config.yaml
experts_per_token: 2
activation: "swiglu"
moe_layers: [0, 2, 4, 6]
routed_scale: 6.0
balance_bias: true
lr_router: 0.000773
norm_eps: 1e-05
optimizer: "adam_variant"
beta2: 0.98
grad_clip: 1.0
batch_tokens: 65536
Below are experts of layer 4 (counted from 0) of a mixture-of-experts language model. Rows are named router (the router's row for the expert), gate (a neuron's input weights, with its number), up (a neuron's input weights, with its number) and show model dimensions 0-223. Each number is 500 + 50 x the weight over its row's rms, rounded and kept within 0 to 999. Numbers have three digits each.
Before each expert's rows: a language model's description of what the expert responds to; "mostly gets" lists some tokens that are sent to it at least half of the time. This comes from a sample of Wikipedia text that the model never trained on.

# expert 31
Units and words right after numbers, such as in, km, m, lb, million, acres, feet, plus pipes in numeric tables.
mostly gets: "″", " sq", " lb", " mm", " metres", " million"
router:491546459514458529487532467413543411487525620508490510575539582520385435482477426535554518381497530445440569476501450512569455533565420511482475541457594481459499469483577457584565473422431489506546510461575490539532442530563444564568504451517417532532515461418497575494500515498583575527533411469401480576506622527581590522441526455491505510431530541456607422420395451540489531506435463456517536442544613437494468448509524551455540547521584475546475562528366469539532500496471491593436522458552477483480526478536544495510465523478522470519398592488467530501465533483512507507524499577460486434406528425434515423526572546499470557517494457449553489482510522451486512510532
gate1:502428460480451592453563588507485473489481522515543427494477436606570512547560528474587587487590469490507527453645533368464552449477458466426444564478520434423602546573459549520457530484464526547533462545474444618582545440506513581464458512531496425598480493468543504584440541461458405545502521479431541536518482590471524460549447526514587553433538489564510522397477414527472459426477557422512467423537426459508484519478543516531465491475492512510566510470557455579473512491545457420547449453491393455437485489533449497573547551513454540543572507548495497481540483521511468558475463537504533499545483535585465475537468457441411529438500464511500382538511551472597522585526
up1:482435534525502555563535582497555571459494435468498556488467463527463488492534575507508515459467529507573459378561527467553473524402498525518611559382486468500545546396448561501577495498499480546490598476552650542503537491507471444444607533474401497481524428530530593442506498501523505443472475515460507488548505491499511405625475455472525459540445454563506417490461399520408476526466522470584611493503482601386411540500531597531515488512528509518474500471583495518579498475427563401524549552512433453505511476503502523539444514563514430524495534536489478614463532544433507513419473496458460556467490470471535505542590381487490554418488465515410536488528527432483454538437

# expert 49
Single vowel or short pieces mid-word after consonants, such as y in styled, ow in acknowledgment, he in Karlsruhe, plus He.
mostly gets: "by", "arter", "ow", "ymn", " che", " He"
router:446528435483484530412535524439534390551563495504476488500536533505410470542436418532501518421457562396475490483483527556509445561465498442464519463490565462472467435555530470497576558513396539438499448581532443508529443582486473557517578526571454517523536478440534565511521557415624514522472499475264521513528554550548581529490544496496544592452544471500585475450450475490496549468513559467518505453477594506531418470572458527488494451526575413484464596524443497437614409497521518538539463465545458460516567417455521497519484538522525423490454552572447588627458506512514450454451458435521503441459509497487435531537520507512471540518489415487500525546517488431513590469496
gate3:516419484590459591552575531450571530343500400474454511491568521564430491475449532501462537530522449497466560499505490529510527483512467454484584592421517495519463532452565474557504533534506466610422573475511485448547440418502448512587515499504535470490459455509522537415464512500519457417585539492543540439375557586522561455508480497409514445484524501459546569521455514435507438488481499417468499600517512482544440465557464555531432532526509551460537501473477424534525476503566542543528519526495496492527546523593529549518462559447500578582540463511505525548643357480454607444523416485461457573518547506451580542415496534551454470544435395564483549491411511563512484537494
up3:517488478550512449455439518486459540535502532492582487507522467432480502516541531514534533498465535487496411506531548533475518537480579533425458511450528495512544489478476472396484457521529486400500395495510486537567453505505461559527544474565540550494522528437484497489587497494556527576483502440499483574565499374532409538543459466509493584491392484486490508453561494482586479560407477422573476455525447483456456492380525496597552516540500477601483580480502555471518497531433394381507488505460470618402481475532471442438510519376491456466390365574590476503494470447388527462570523526473420439490435427480556521553392474488550496488456561508543519465609524394456532469468

# expert 7
Word pieces like z, k, um, om inside names and words (Piazza, Grozny, Petroleum), plus while, them, rock, sport, mount.
mostly gets: " while", "kes", " sport", " rock", "z", "roke"
router:483586487460492485463533479443573458467524460533479414550476521483412467502480406511466511401453570383480504464446484502516486474515523483497495414506521458445487507458536498496603512450503466432500495473567480504488410537457448493526516419520425538549457514514555554560550520495633595536490523461329510534554513475575518558456548515424521499425563474524549528430390470487567534440546490442481587523437600440531463488477425612423469523576493360490508581469515446534544421499566447539504549529450491516536564460402566524584456512503570439461447615510503490512468581443470446518514500512489495445513503461513496575514517505620427549462472435503531553452412560476494517495490
gate0:474484547539512474466500440552469527556519536448525441429433567500434528511429533500510447345560423481458536477546448535511456575523450585449528556566383416531451491440422586622445514530382586528475484501560509519535416531450443471416489535585415531535465526485474446544442538390452450537465434572548473555499564503488468527502472618488591507445502616538425499554474570458501501436541609507451475424513534464506455526537564549561498458462517446524499545494445533470416406425444534450502510523522566467521470483426484452527454447520510512473483428435487591527462498439566535487520461456575404484438471547467438463492479497527453467427505508491489488570513542436547491498500
up0:528528523543531486526440474515439572463469461521497462538519449488470454540548490449446412440541559441574395499469455494496423526509566575518527421469527447518437441550466512572429448561478481477511485618545541511541522468602497525488428546416556512612395559589577524591423479510465616587427452582522436507447436514488493512509479558514557497581437559609503507453564488462546498411501570537458573508507435444542459558505453491568497489467487429510548435447498583521400498464560495440483441493464554543485485503494477509441459462464597497490507475499469445503537543441513557458467496508508512479546562498502627460452389452408426479447496382554496561421520495515545559523489

# expert 18
Colons after field names in infobox lists like Position:, Clade:, Frequency:, plus == heading equals signs and coordinate digits.
mostly gets: "=", " ==", " ===", "====", ":", "):"
router:463508438469441523469477490397530469511588517498526507510495542525469453505492443565524536418548483187404532476502506426543435466589543468509520430494487507510506508470490430519533481510492541478496508440530350508565479594481444524479485542557494461479445484513574466536532576539519545496566462468523445500465593511560514461457561533524514505488571614459547471490452502506465560483451557450564492498454619573538422489477486502460437534513488484498544547429505514609533422472535457602482564543541430577402503510413479483535480499459516440507471590520503557540532437426503493520508463524522528473433482514386544480527582567500480560525485497527541516501571526472458540480527
gate2:550568489469378456497435441495554490447496451476491538505486516484550472466478407465531450435419536425416521478549522613573553513544466486504500553433474493547469528511488549452549493488468494548462428633470401460488504504533497499512439531582361479443539504471497563540518564505508620490447531465476488519496470558455516541469501521524452530546551502406504609450508465506515500437452500590461620512476516463505545407353457563473567444540599451608459506494521449469526453615517442464534494587534478523466589474459531466523526574524542476492575547519531515484502553516369507540480431511425529480527531463475501532551503563547462593466494463491526563471511479659547502455552
up2:464513472526484355457467479476515523516522406400490544433449579472577380629410386478447431532426534431516478479504498603523568508567445519605541461470432424476501642541449557409466494539516496585504471571410470457483526541477566477476486492522502487421489486537463514582510529491482612568396524476463468543486479494463453513553512518522500543558520468506502612433603391475443504430490439562514598460503481424498549481395560528443445475576512400551465547482557484500453504509523525462524445526485463530488498503463516447502494567518558493515570475507604543450531512525524511487473450509429510524526475495551499556593502547502505543491487569480549475487494512604453444462508

# expert 19
Function words opening clauses in prose, such as that, which, who, whom, he, it, also, had, would.
mostly gets: " that", " have", " also", " where", " which", " when"
router:486509438522466534503446521371515480503570589468399440460524527480416443573503401495504481447572486551414514421459524495525495497452464468525486461500511517441523456530508383569566496431517541495504438508506497463471419541480467487509439512543395560469503491441525517529560564460607509498568433428505420554526575487512517592514542573488565527480524646452583527417464493524490569460505507470548482523497564381598426461476446527430473490557496446428460579531365532508582350487502475579472491564561546481462514464529516504547477536473465457491479601525379494544469498500508547481556428504523518464461516432465538547535497602481427551504523417530552541562497509448513530477513
gate2:396508467579486567430541523512456484465433481401537468531448422571408532559485589527489487474515454462462508511499544493585484455484486513466533551491548471498505474562447495456598500375508568538421422441417505528514447550521507613425532518505486489454555430521562525541514493464518500503404467531449476524559582510517486486448556575471537532572521530415458478440464480469538451465492501525537434460484575602539491555525522475619512527557610484521575420493573541541541484383414478432576526495512490548460509505494518540433551598529506506452471480532524571450404554487465488478467611475595553505423410530496395441517489363559461575438441526474441511526523486512463472489508
up2:471436554510512454585447469509454548536565493492553564506448444570436514485607420466500494459563551509467498460459588493516517490580489479554537482469523533471531541441479536513451523527492483577553565536502508516492519438447537434521457482531494538533470443509561529514555552486541500438471561528512463544565396547524459505483470450543427622513399530519504509427451487511592471519486468478655550444580577522447545438433462594504491533486471574508638563403518509499540515488538475592519517591526539522409545437551496448628570557504495581488489513532477467567449502473479528504478450463466502495547458625567475514455587578441560610565453608538521527503508521581412485487570

# expert 54
Commas in running prose and lists, usually before and, but, which, or a parenthetical, as in elopes, gets married.
mostly gets: ",", "',", ",\"", "\",", "),", "},"
router:489520499480398547507521477488529448526548557517461450571503564488463417510486456497517511460518563474460547430504590467543441535513465463539487472460551501458514472495518435533482449478523506389542477472516299484513406554455518499478466475596446476494404464514529559488555490495508542567519458477558432633500598517561553569423544488426520536522521605468511445424488545534483555449537568494495519494529623538526430466578435509490527521574563463526458571566444519578617397481523461581510507557545503429437566421535511476491456517502530419418453584552450574523486467459455472498549449559523523363482499449417534557457559529520428536495448452509576525516468490486519543485563
gate0:411493551517416512502570449510568452534463597489467462515601549528529491446483490541495531455506507487499547473504535377467574523540567594401552513498403454501574450529456501462516550552412448544432525502442481482508555553469495541575594566535458472485536452484564441442443507511549510481578555459411585412453552543559526475498591501460532458539450493455503436482465490502449545535464507483587561447511437501515549455480562636487505489631482530608560450483532495482554570597523503559484490500521438542550537457502461421533536516578444458501487519574562631542536488616496517489403472385580492463488480512479488540571497552502471535471498510539525571411504559573448479526510
up0:557513408542640512479423568498402581476456473514547519484452476508526522541439563436509501469475475481495447499583428447581454448488457450542423534460564556512420448578593468551494519448548519551525481451530474613471500360536516496554426455439570460513483511478443611509464531565505457589388515510520429474528440484484542435532432504549461425503524518561579544493464461466574514484523521501439514529456585496468508465557473431529545418407570490489435527530484435524448491478474463473546549501505501561465449509515539657487458458493588517522524505519507405486489507412513468501545572590450522501550437393492498454489545467392523571527499470535396460499561473469570539458524

# expert 6
Time nouns like years, time, season, day, century, week, plus digits and months inside dates, especially in biographies and careers.
mostly gets: " century", " week", "year", " years", " months", " day"
router:464536446501489555436518547370488414569570556519418465526513548474442413512510500574546550453489525436438501484481517431530446494517422506500469526430589456524495454477501489531517509405478520518534493474585352501520424538519450546541481514518452472500500470505524533504518522477584535616569455435372456547536603513623512553469538523453493478385567553455542494442400449490515517495417539467512543478527586541575401440560487517489572491624576494468513526510445452608540416439478497549511465520534490456473546472524495562521451518470539445513503583566496523429505458477561504515506453517462523449470483415352457495594539558526461535490476403500545495492431570477493542466499
gate10:459470494497426479467489513566574507486611429500414487576503473529458396556472485487458414377506601443523477487479504479493518556436542509485487452598408533573549490461552520523519463513500522598472502523506581572443555465451444514471513550520421583461494565489478502494443545525515536460622465548415563527437540544542524439555535534413556495514454597527489456439487559433475420505497493485530506451530563382496572466522537542547469578464451495503531464417517503511567409512513534452481510560467455567495540492464507390538507410453558508560424480549504475491465571579545419489508379452468533464504552432493495627512537496340561489467547492556524500490509411473487460530525
up10:507549503479486425525533442406465506510410408524510462456565537554553495423479466443469521579530441504459547491486480515429517466526556479546415466487482473499415476559585453516393574464531471444427548496486524511502508441561572537467440528516572491437511497572495534431556503457477462605402547470526520552495499510470544525521417494468563599476568415470503481472486430506572486485331569488402540554476449570476400504519448529512479559470479520488425545456482538472487509473530439487512518558464530424518509446526452523496497599515526455382562431406544553457457456477480605594485469459561464557523538533510583458526436430568420564471463574472347498532516505515554486554477

# expert 62
Hyphens inside compounds, dashes, and opening quotation marks, plus the word as, e.g. spin-off, better-known, long-duration.
mostly gets: " as", " un", " (\"", " \"", " '", " super"
router:414505436503464534468534518528495443530546536548557414541518523524387499532490393491581563445489507384379499437459579439500430524532516451502483464450498480495496473514524503458577478470511503420481499470466476479560404614473421497551460586528410497509474460497509547509537483507565615501552413441439484509527533551583617508433560541430572453457511519513546415441485501513511520450506539450473535484492571558562445439498428541480506555516536388518478545412515482553516389487531458511452510564624484539499533446468567494564429518477575426436458547490475532503540464449542520462535470487498572445369491403415572529518471517464389520527495435462533554539563555459481550500495
gate2:504542326443465530503488515489516596453509448507363426577479586461477432541449462535506477488506523357480426514557470444473573406397577522481439437456498413536476432519536434505482512389538530549513472511480492523543532443539485505500492531510420525537470524579503614480525541449580574478469542463423555584488644529510513454533487543479516488508513481503445483525454373534436556540551471501471475485474555531579452551567497528457477548517540438472483500502493544513543447385512444489519479562542497439522482424548529438401470567500536525440575503450433557502517487585510521570588504505447456376534448458513481508465505489565529504545454434544458553517511441547537501561461
up2:506489585584507445466575478475473437489583527511598553422541489529529546488476480515533489480481510557614552450519517533495493597643463524512536581533477593487535589539446484478472464563388444506497454504511507429450464571467540539492455525469489452428504457438518393497471443492470526517566492496497415464429417413593512533489587488439489521488537559453545484443562523476501398500461547485555516468489498446499544422387476539579512482450492584523442494505497470556442432620461601524541528476440501542496506598472525430561457423522428479527489470517551456486453520388469486475446458500541486632446517541381499467547491589525454508505554525487501468508495612481423537425528

# expert 3
Field names and punctuation in infobox and table lines, often after a dash or bullet, such as GNIS feature ID, Density, Website, Elevation.
mostly gets: " MPC", " Density", " Website", " Elevation", "ronic", "DST"
router:512508488450452520454513458450514488547515510526570494444453528550401427473513395588501516388497527359389519484500526469534500456580468449434470513424514490468524472458521465437586525474551491476539472541545493461485426589531424507496466552544524528471507499488545575492546559523607556439559481429365479467380538501553613541419575517514527529444514588468606391515369510552419498493476534424517483470442634604571467479485484524501486543491522454537504560442447515550469510445500484537461601532560483463466482537433469447492519546548507452531470568511449578597476425449465463522442459513514533484486435502418569534586520497510458581489487535533528543505507537539485493466503
gate1:527593423515516537503480485447379472472462524480457562484407475448501530420440420478480536488408466575470486596518444469491440458417589533468456453451544501499443545468471544531470490500485522504487508436625354540466419551365551553385475477405469463478436530403469525460466471491533494557534491560455470511445490486575499490456490435466568573402422501387504582455470497500556463548526574494393437471436503513526490539523462566419451427450548488555573551451553478483492522470518536609491493497592484481542431492578544555525553437472488482513475509566558519531520495436451512561542444437561463490491496509503555485531539452455441440479529448552577451516541553558527449552471
up1:457524530473544498495469522556533381543556520577564491488459560508510506511528535501484514459452418464587472532438578469538444465516437505497433374528453497546516554435517463436395533445489458508520479539473567573457469487470521505459571570466487547615505427511555564528567549509463497513510580464586525518526503410511446440508482447522558478481491506498446506433475497530459516458520569568537498417548545534459407512474600537487568463579525486368458482546462486525427521514529485434451557445512474477539385539448640496533425506512479527613558496376511557490432484567480579474467549498576515533499460408558512416541416476598487499523433536426537481481475551424473565527604

# expert 4
Taxon name starts in scientific-classification infoboxes, such as Eudicots, Polyphaga, Anisoptera, plus table pipes, separator rows and Apps/Pts headers.
mostly gets: "|---|---|---|---", " Apps", " Insecta", " Animalia", "optera", " Candidate"
router:508468552462466483500496503448542461564567546476536537535467575492374475458508397573589547378512512292440506502497531432564448479558456477499457504503541442458516389477498492502568431414541529484458503480547488513467462578481459531490447480559446442496502474424602531545533524521591574469614499444284522504480558509574506544416529471452539544437507613449524458455438473532476501483473525464528485490430582586537450512502511493468429501483576503563460566446419484540585439488489441526483537512467467478411531447462501493491542459538492486564485551495505574518475442484521513490414428530445474481453441463427543532459515529484467524428518493528503498549489526558451547478461
gate3:525501509501437596511570543426514522427513481581470517503482477506446421463480479369522473428478562445518454436470445503547590503500609516485557528497511550524495476449476483459568483499521542541521495516509565423497534572441471433469512558564505493528487550513540523570611560510486546442453576418510461374531511487538527514413520478470599585489390461525502478458577450459449504627537504555464473428428560442498479552515543493508523503459540462506488479489443496550403571515574563493547470571487512566472496600580547486458596397501422480526514438479491472529446536506420441541614519503456518462469526455556470533561538490500516425591372497438531589461550499549386513565494
up3:487456439425472444509433468536591514547484483480537501600458483501445538521503388567471546485578426520518526548484576461430484571494474438597555537556502460510454432533507494570490514423510490456549532528509550457494472418513534521499441479607579458413542500502505437478477505449514477568565451526428544510420521510525485467473440513542562559505509498486478470596551446409493524435484584528455453463477457468563501505522384494485457470487494462541490519516541496435529428376439482530535498495549589584418513461441483470439483559471455512434465547508537541541423528491575547611504424438563538511625441682523546470496533590518550548457536488592495530589558495517530609482464

# expert 1
Capitalized words inside award, chart, event or organization names, often sports or arts, such as Football, Albums, Night, Theatre, Film.
mostly gets: " Football", " Albums", " Sciences", " Baseball", " Arts", " Challenge"
router:485471478498471464474532531448547474560530514543476535566447515511410426492530431538501548423433588286379495511489523511569431503536474474493458540494481443535474490495503517484594454431479466474503493511577488497513446501544458549490527512531473533437492567474458543506504523525607568593531489448300479538472505508578613516419557465477526531392558608450608500462471450484501511451444526456514563500449584510582505466584443503404534495489568403580494529484454441518568486463496451525455528508552447538484569433500543491548486506484510414514444628484557479559494501440518461515470443532422502413503467433427534504526549573449525484493548495505491507507513526536523497462577
gate2:537509525493495491417487586528465491521464390464399488459586504521482518365449491543546528496469536458499538594459492509518587449510498449383492482457545504421568470489554466554517499500636424512520534436541538520559423526455580530473475460547579459548538540503517516579455496475512514515383472562401537566474540553494488665631474478447572503473509499551557549506440510466546487481492500420568468538482553548487488560455472431439541515535425460503507425464535500558489445594544492540441558594528433467527495527449508552519391432542577570455588505530435471535453481425575499476518445472493511534487420425435507525499528512500454479419530527556537481558467474514439423415507
up2:468548490452580428522558495479488424538483459447561533447526512473567477468491558542484499508517495504542521413479445435480663487506582558490516628532485593474547550598516548488515518458542521494455430473531512468578437479506553595521595474582565531473552539495553538433546416485470497484479515491476583460560530517507438568440466546522597585535526517377547444440486516596471447463495448530462472570459486505568520535490481556560498530418528472524556473506514542526548459480535569475551435411401497494512469503461404521489487504574468567528457476338458505536491537404574441453480459424532548471503527560412461538527565560517439468623493474493455538493467423552528499583539

# expert 8
Capital-letter pieces inside acronyms and codes, often in tables and sports stats, such as NH-S, UA-E, A-CA, P-F.
mostly gets: "AR", "CA", " USA", "FC", "IA", "SA"
router:477476456504426504468467480424532414523511523548509503561521535518466425494491430535504546412469564222369512475486550423529503489519486459457524525509509465517487468478519526552584464507462508498559467499563489474484451552486403499547504471525480526482482518458489563550551499442692596562487540436439533467471601524580580540439538466487527532358515501490572477430487496501508581502502519462481491463473596574538419498540461542461511520520515482531483605450495486531570442467522487565501515547615503500564547472483563439533510597480502393458445538516481550608526475450520484534521497458491504416486459494414514511542499564535427537459532480503561553499497541497488502460529
gate0:442548435427534528443492483486487553627446496552480405498496553492496471508479574515513513548484458490525519503533444453490401498486550582491463448489529523493583489486528508507437487455534483425561415519385514507551565531470426426512591477558559523603492440491576491421494530500474582472475444542472478528564493474473526527478450521532517539452437540562435517524475461563581492430456437535483506544547584581518459491580462556442598559512487445446354429476506500473496449416517479469466382488523451571428452421544395416503542491502431435509476567556429457494461472466584491496506548493510498413446524591573551539476419610542538474458473496627464567466494482461554551556475
up0:465466519536556384629486471482441528373557448536444481508497519498477632472466492520578471450554547376583372555541520548536486549534510474493568488533432494419460440521559447383515524480501536500496499574447517542506474494383480437547430548502506373404423506507525517541447500530545516488568582495501485530509441453503448465501486544442412418534497492491551459537504386472527507550572528432494471524519463493453569531508440514439493454525495484518490435476469564505522560544410514543468498548416441465506492608449587506444536483458476544439535436462545478443502605533396547442561542509574528502534558457457541499611513485532473520514477467575545439516529520536531417473460

# expert 26
Adjective-forming endings on technical or anatomical words, such as -ic, -al, -ary, -ical, e.g. ganglion-ic, pulmon-ary, neurolog-ical.
mostly gets: "ional", "ical", "ious", "ological", "atic", "ective"
router:521560493489433471517517499395489430534549516575459447474528513569397411442426409490566505438486555499405513454483553486525456556555411486537443438536572544502413494521525450492568474426515513494534464485486308460570482541460449533513476464484459476562463552467544595560498552509484582582553426534343407510497497481565587502467533531494512577415500536467556454451448457501498462546452476480498527503424604472638442484497533535494505521447540397592515470531533473538558437495568483539428548485505407542498500498500581455524516498549504447488474544548438568490492440466515497460494452420460557425448468453501534526487500460544450537524546401488499544475543523457544495578553
gate1:523503417520564586558497462480547434534447540501523426453462507512498517582518514439564477496487410466516559478499488523372532413547436442520548534437438490527517463548522482403560584426502525429471529477533477578536516598417513518597422489493546492604404465435464527614548452517502409497476588472524530525451588434539515529499505446540510425531607486489538435384451578456468506463542468429482491536515498413511454456495497552500498420529515446443522603524430433509500482554440579499449499444532558515458465519483435495517393528441488514558576500519443544581538455528516517528458465542538549438469498526501435586468459492429440539586419505450410446425460554555473554506498
up1:525493458497482494464504532518455487475477528356504529561580527561571388462473451538468583506580380482538468595542539460581438432561432450534523505513517440499453507487517551473526531482498557476526465525459593446571422461560454513434560447495520433440594491535478438559598543558527511485513512496550434408504506491469467516550488533490454558512408524462456455511505483491583531585515487520486503529533480429436578521390475528503476429499486391471470550501468530496468502474432456446453527532507502448439464481495474518533516494587632428607398483532552479532454536495549405545531431586416473472572614564481539511558401551458563490420447424546433504489458492567483490558476

# expert 44
Early-middle syllables after prefixes like pro, de, al, e.g. pro-per-ly, pro-port-ion, ad-apted, Inter-state, stitut.
mostly gets: "per", "elligence", "stitut", "stitution", "ple", " cre"
router:484506542409457503463492459454558435494497496504513442526517535559341471458406426481625548411493564486468498474503542528538499516530500442542462394533567470445506488514546397462581535509484490412520497507540424490509402593452447493533515535482530571605437508462557487543529527494639578493565473500233502486522585489553576559538477484436540548512528492466535433445485462433536487520450551474575556495529455430445406451461456570474480472534586385470493510477513426513537457510473469475489554526533471500500560492484574465580481524528468465442503562543522540501507524506455450456460512495532566453517447502516531512604478504507462527484462402522548481504484561488521493511533
gate14:530395462491525522500459535450489499418491523481527464539482498570613523511457544550478523498530609482520431499441574591538411559545408460509499445458569479507553516547493534485533549509602477451462556416424414539427570471639496504496386651489453446531457466513443416521490482526453426521468378529464460532532467588496508529504479558508418404497499551578386543486467465510503478523480521582554555486505548474577525505589546496520442490493514498561474574462496512461581396495498441561476500529615491528428474480500486489501499448475429512474490497547525474563488573516450508458609513550461458538526547467506490496523460529548430548467581478558530580491553492433364462536541
up14:462517533516486454537483507510536441466511468421613456468499459579555527520547532530502455454489546507481439477378472537490534464462544507582492464450500434460583549512424479363506543512550427476487423491422478481523506592541579449601544481437559596535408543594558461453473434450461503429444453522541493522572424561538425505473544467551486465541537462577475336399531532582423427476546470547556576491463532489584488497416486518451540470467486498539528501566521525463515481548472511580564539463466487534428500496526566576444510511514412569536469536536463489445503478581529491446533491542444511435523559480388541517624433466451448439560484546539536517526468407551509552495517

# expert 12
Word pieces in the middle of words, especially f, ff, b, st, est after prefixes, as in warfare, ineffective, prefaces, longest.
mostly gets: " withd", "standing", " rebu", " suff", "stitu", " fund"
router:395552553421448505460547446530548489520517544483533442543579529548385477534471453514523520407533511501492528507475555512537421540483455459545450468548558525461483471545499469486587501547494496523468484493479451467439476583445454495544438478565482537517468522475532448518552520475645533591618418518270449534458556481568532510505445496452532499494515537489546451463507445517463488495454523491529575467452537525491426450421512561494499475554593432539499478538404430512541426443510474498542582574622471500528525453460573416590529520489527436422492624534400539502495443539442537505472459534490515446493442450529522566560536491555561513484485430530561594480497579483486532437560
gate1:513613548541501547580541580445563575410526525484493505529528396440459603457474476455587438489487550492482618417567534492419549492467518543489521619537500443516487473503500503492451504475463527507484483480536430517504478483493401484454485504454499498432412418466473460520524498494560462568487535558527502535495581420634548603518518450534495541509560527362494537424421516504534556441505505492454538516564476529500542538471478598479547514546475571536571441404453523511445487479528517601455530483437514396391526377499523499486523449519519481545423492535489524454534385476497566502447525512489533499502511481365548444560586433440518489579473499541444546522563404499527533497440
up1:552459544520457522527536520501452477519500430451614572474474633485460506378498510494451584430505480495474530491469456530540478593572471454576482502521558483470427573466459489468475445507556463538455451554434517534425462528536475576519478510573490553497496542582583467539460528411519480525491444528484451445542530543444493421425536471543490410515610508495436511557481488413370447604492570441434539486511520537487492534522440473491472546536587498515574408463558505479551617514479435574495518496440622494561473546459488591527478544457388504500425467548532538510505481512551449533402364501480560543625499450487476493449504457544429437479544486496519563467429545524509493511573

# expert 53
Finite verbs and auxiliaries right after a subject, like "was", "is", "are", "became", "won", "played", often in opening definition sentences.
mostly gets: " was", " been", " became", " is", " won", " are"
router:465523400513421513450510463444560472550526569462410415572485518509455481541509423538550500437518556476395519503484513488581453498547430473489504517532536572448444480489597472540553469414515547472522468452502352505504400575454473590577424486521456550494538566520469533510497522488605558501569478514445427496525553467557490548475558552471519449448584636433561497458477465470506516474477481428474537551533540537613398420485454540475509527551576483497500534568381565537601461471519507584455489478574423583452508448485510483539447499445506475491415580518515547503449425443484528498494460515532483436474398422429487556552589569480472550494530446468538486473458489476460531494588
gate3:467481562485471497461557559469480423489440593514496543544516512506550499463566519445560512522492528505543519467502409539512406476578600541465509551447512447547536585487555473590515472466422502623452449437506535489554649484425485555473528550445492385488471479502445537528621594438481473468526474534521471527467487485467476534483520591590510518507517534423469497531502507574478450504478463471512431499455512625559477461476460544527497545486542479511511520498603419449605439496604559581484548456431504505463499554540532536505495490546523623590532417552496513478462547475508417544522488407530566490494570487581460455532516368500459447441385432423503540463569475558529444443507
up3:535506616507449573467469506473472510381450464506434462499441493489585535502471445506479494500464572496482562463467419569504493526449495418486519525534515534494405439402469494493564497485497573431502547483505562539532509506463462522510541527459569615421478409525510518479570452384505484491527393499506489494442501474559490485456541484441464434506497467543603434593532586404522450405519495472512478524479541487510397389413591488595585539532427400522548510472433575414504453546454541464453533547474533501469445446481559506454479465422530533529544555566509516523513467593391493490537449519514408481420566477527505523464547565503468532510493537535377537434528550642497484543523

# expert 52
Word pieces after prefixes like out-, as in outflank and outflow, plus quantity and part words such as half, part, home, top, hundred.
mostly gets: " home", " ext", " half", " part", " ent", " native"
router:469537473497426525493572498446504531512545535435419436479510511525447456501478389527549528452496539483488503477494558466520431572479384574532431420497618492510396453494574497593596481489465548502467492473559399518494470561492392570474527515565385526523471541498512547506525522481637531543515395484350443566504516481613446522489473454422506481488509559390525463451484399494464524468381475521565562503466551525481491397492457505465511491536570450513502445532487407511544477437509440463483517520603502478565512477470484461564499521487517483495469585582467501457466457552515507510496451531437508421488486424399497533583587560529480570532510402519552595543513519533465502509478
gate0:451498482451557514519477545514448559460553487431417553472388540439515532498469391519447396472585516477466478512542505534566497551471523431477514467585528515456477500533476548469532442545493523436506528499447540487520528454448560470426603502510478530491514557585507515536534491480475479534424521424487575652545439460494470448495488560541495523549458476580517598438512534424607514570577513501519518413478532561526432438435576459538471561545498359595497554445512503541472538455528392472535482557508511404498555612525522520532505514498508468527414473401437613547448463550455477433467482489470477458400526439488460488593535455497395506414408542501510477438452466523496464421475
up0:596473525495489528519480505510570494447552481554524504558402454392488482530511515365437475527551509465418531558575479479525509493380460429495508544495526510531525446452494450538588530546427460498596464572564507581502569461520424505498466519475455528587479508600436457459520429429449473519457428435416465588482495520527458565423462541609540509546531464552478561417421525461495508514469436541546516498514494529443480488435459435442575544461556486582577413389507462489502480509454459502519413556511512440417441535464537448416576485441447481533424474458515527648517506533446546478488497510468519538453510537513534571547504456482590595465494446496575582461524462448549440455435

# expert 40
Line breaks ending a sentence, list item or table row, plus section-heading equals signs and verb stems such as consider, separ, demonstr.
mostly gets: "\n", " consider", " separ", ")==="
router:451558439457480537481491519468549447553521601485458446532503567491493467547519448546575537396501542307420515519481552456499430497494495489534471467533564466458477494511536430522537476431474552498493532538541444595489396534482487493504543461517496404531447505525536526559530516485663575430512469470471458549544640537546548564410573531411544570412570576410555471428496460533528551470465544453511528488552535570560486499502477574464510519556514442518518488627430465575555412480498441604483518521535485475461510451439541503528448524465531471504423522515419576518555447485494504456505415530467499430484488465376517520564451593532468572496475451440537540514494473468474546490539
gate4:540425613420518399487566501470542533515498513470530549584469503489452481458582526591473445542522531467526549464461521509481425518608463365469576502469490514514541480487494493497500494521506531551468489486502541470492579549491463540430493505433508473533427485480537439431526530422459537463472484481467495500498470513399429512464431518492393423406490563527526489517421603545446448475481435499498509464510461539529386472445537465722454494460530477485459422545554423407442415429500491554522545537417459422497453492464478417438557547539479511544546465529504497560505527476433564534388445488505524498583459508510619557396442433482460545476472577493548511529466431507526529484455
up4:502519534613456578584507592489411443404475543513504392479531514421528453507457449428495578497604486573456487489506508470504484514454465572489404492515531534462482424566562510510469547489603474492525543478488426497618498477528571454529451528470492492521541489462459502498536526549484513533471483456505438510422533569533553529476439586438459496607557486491394547433514450467553572482531537527501411465464446501532524560442529579523539420496519432499507493517548437463499493502561502469480506542554515566516433492511491575455490680500509454418484535589581592397570505515433475503445481517564452472495507450599414605498527482516580433457447437537408397546518553498505505485497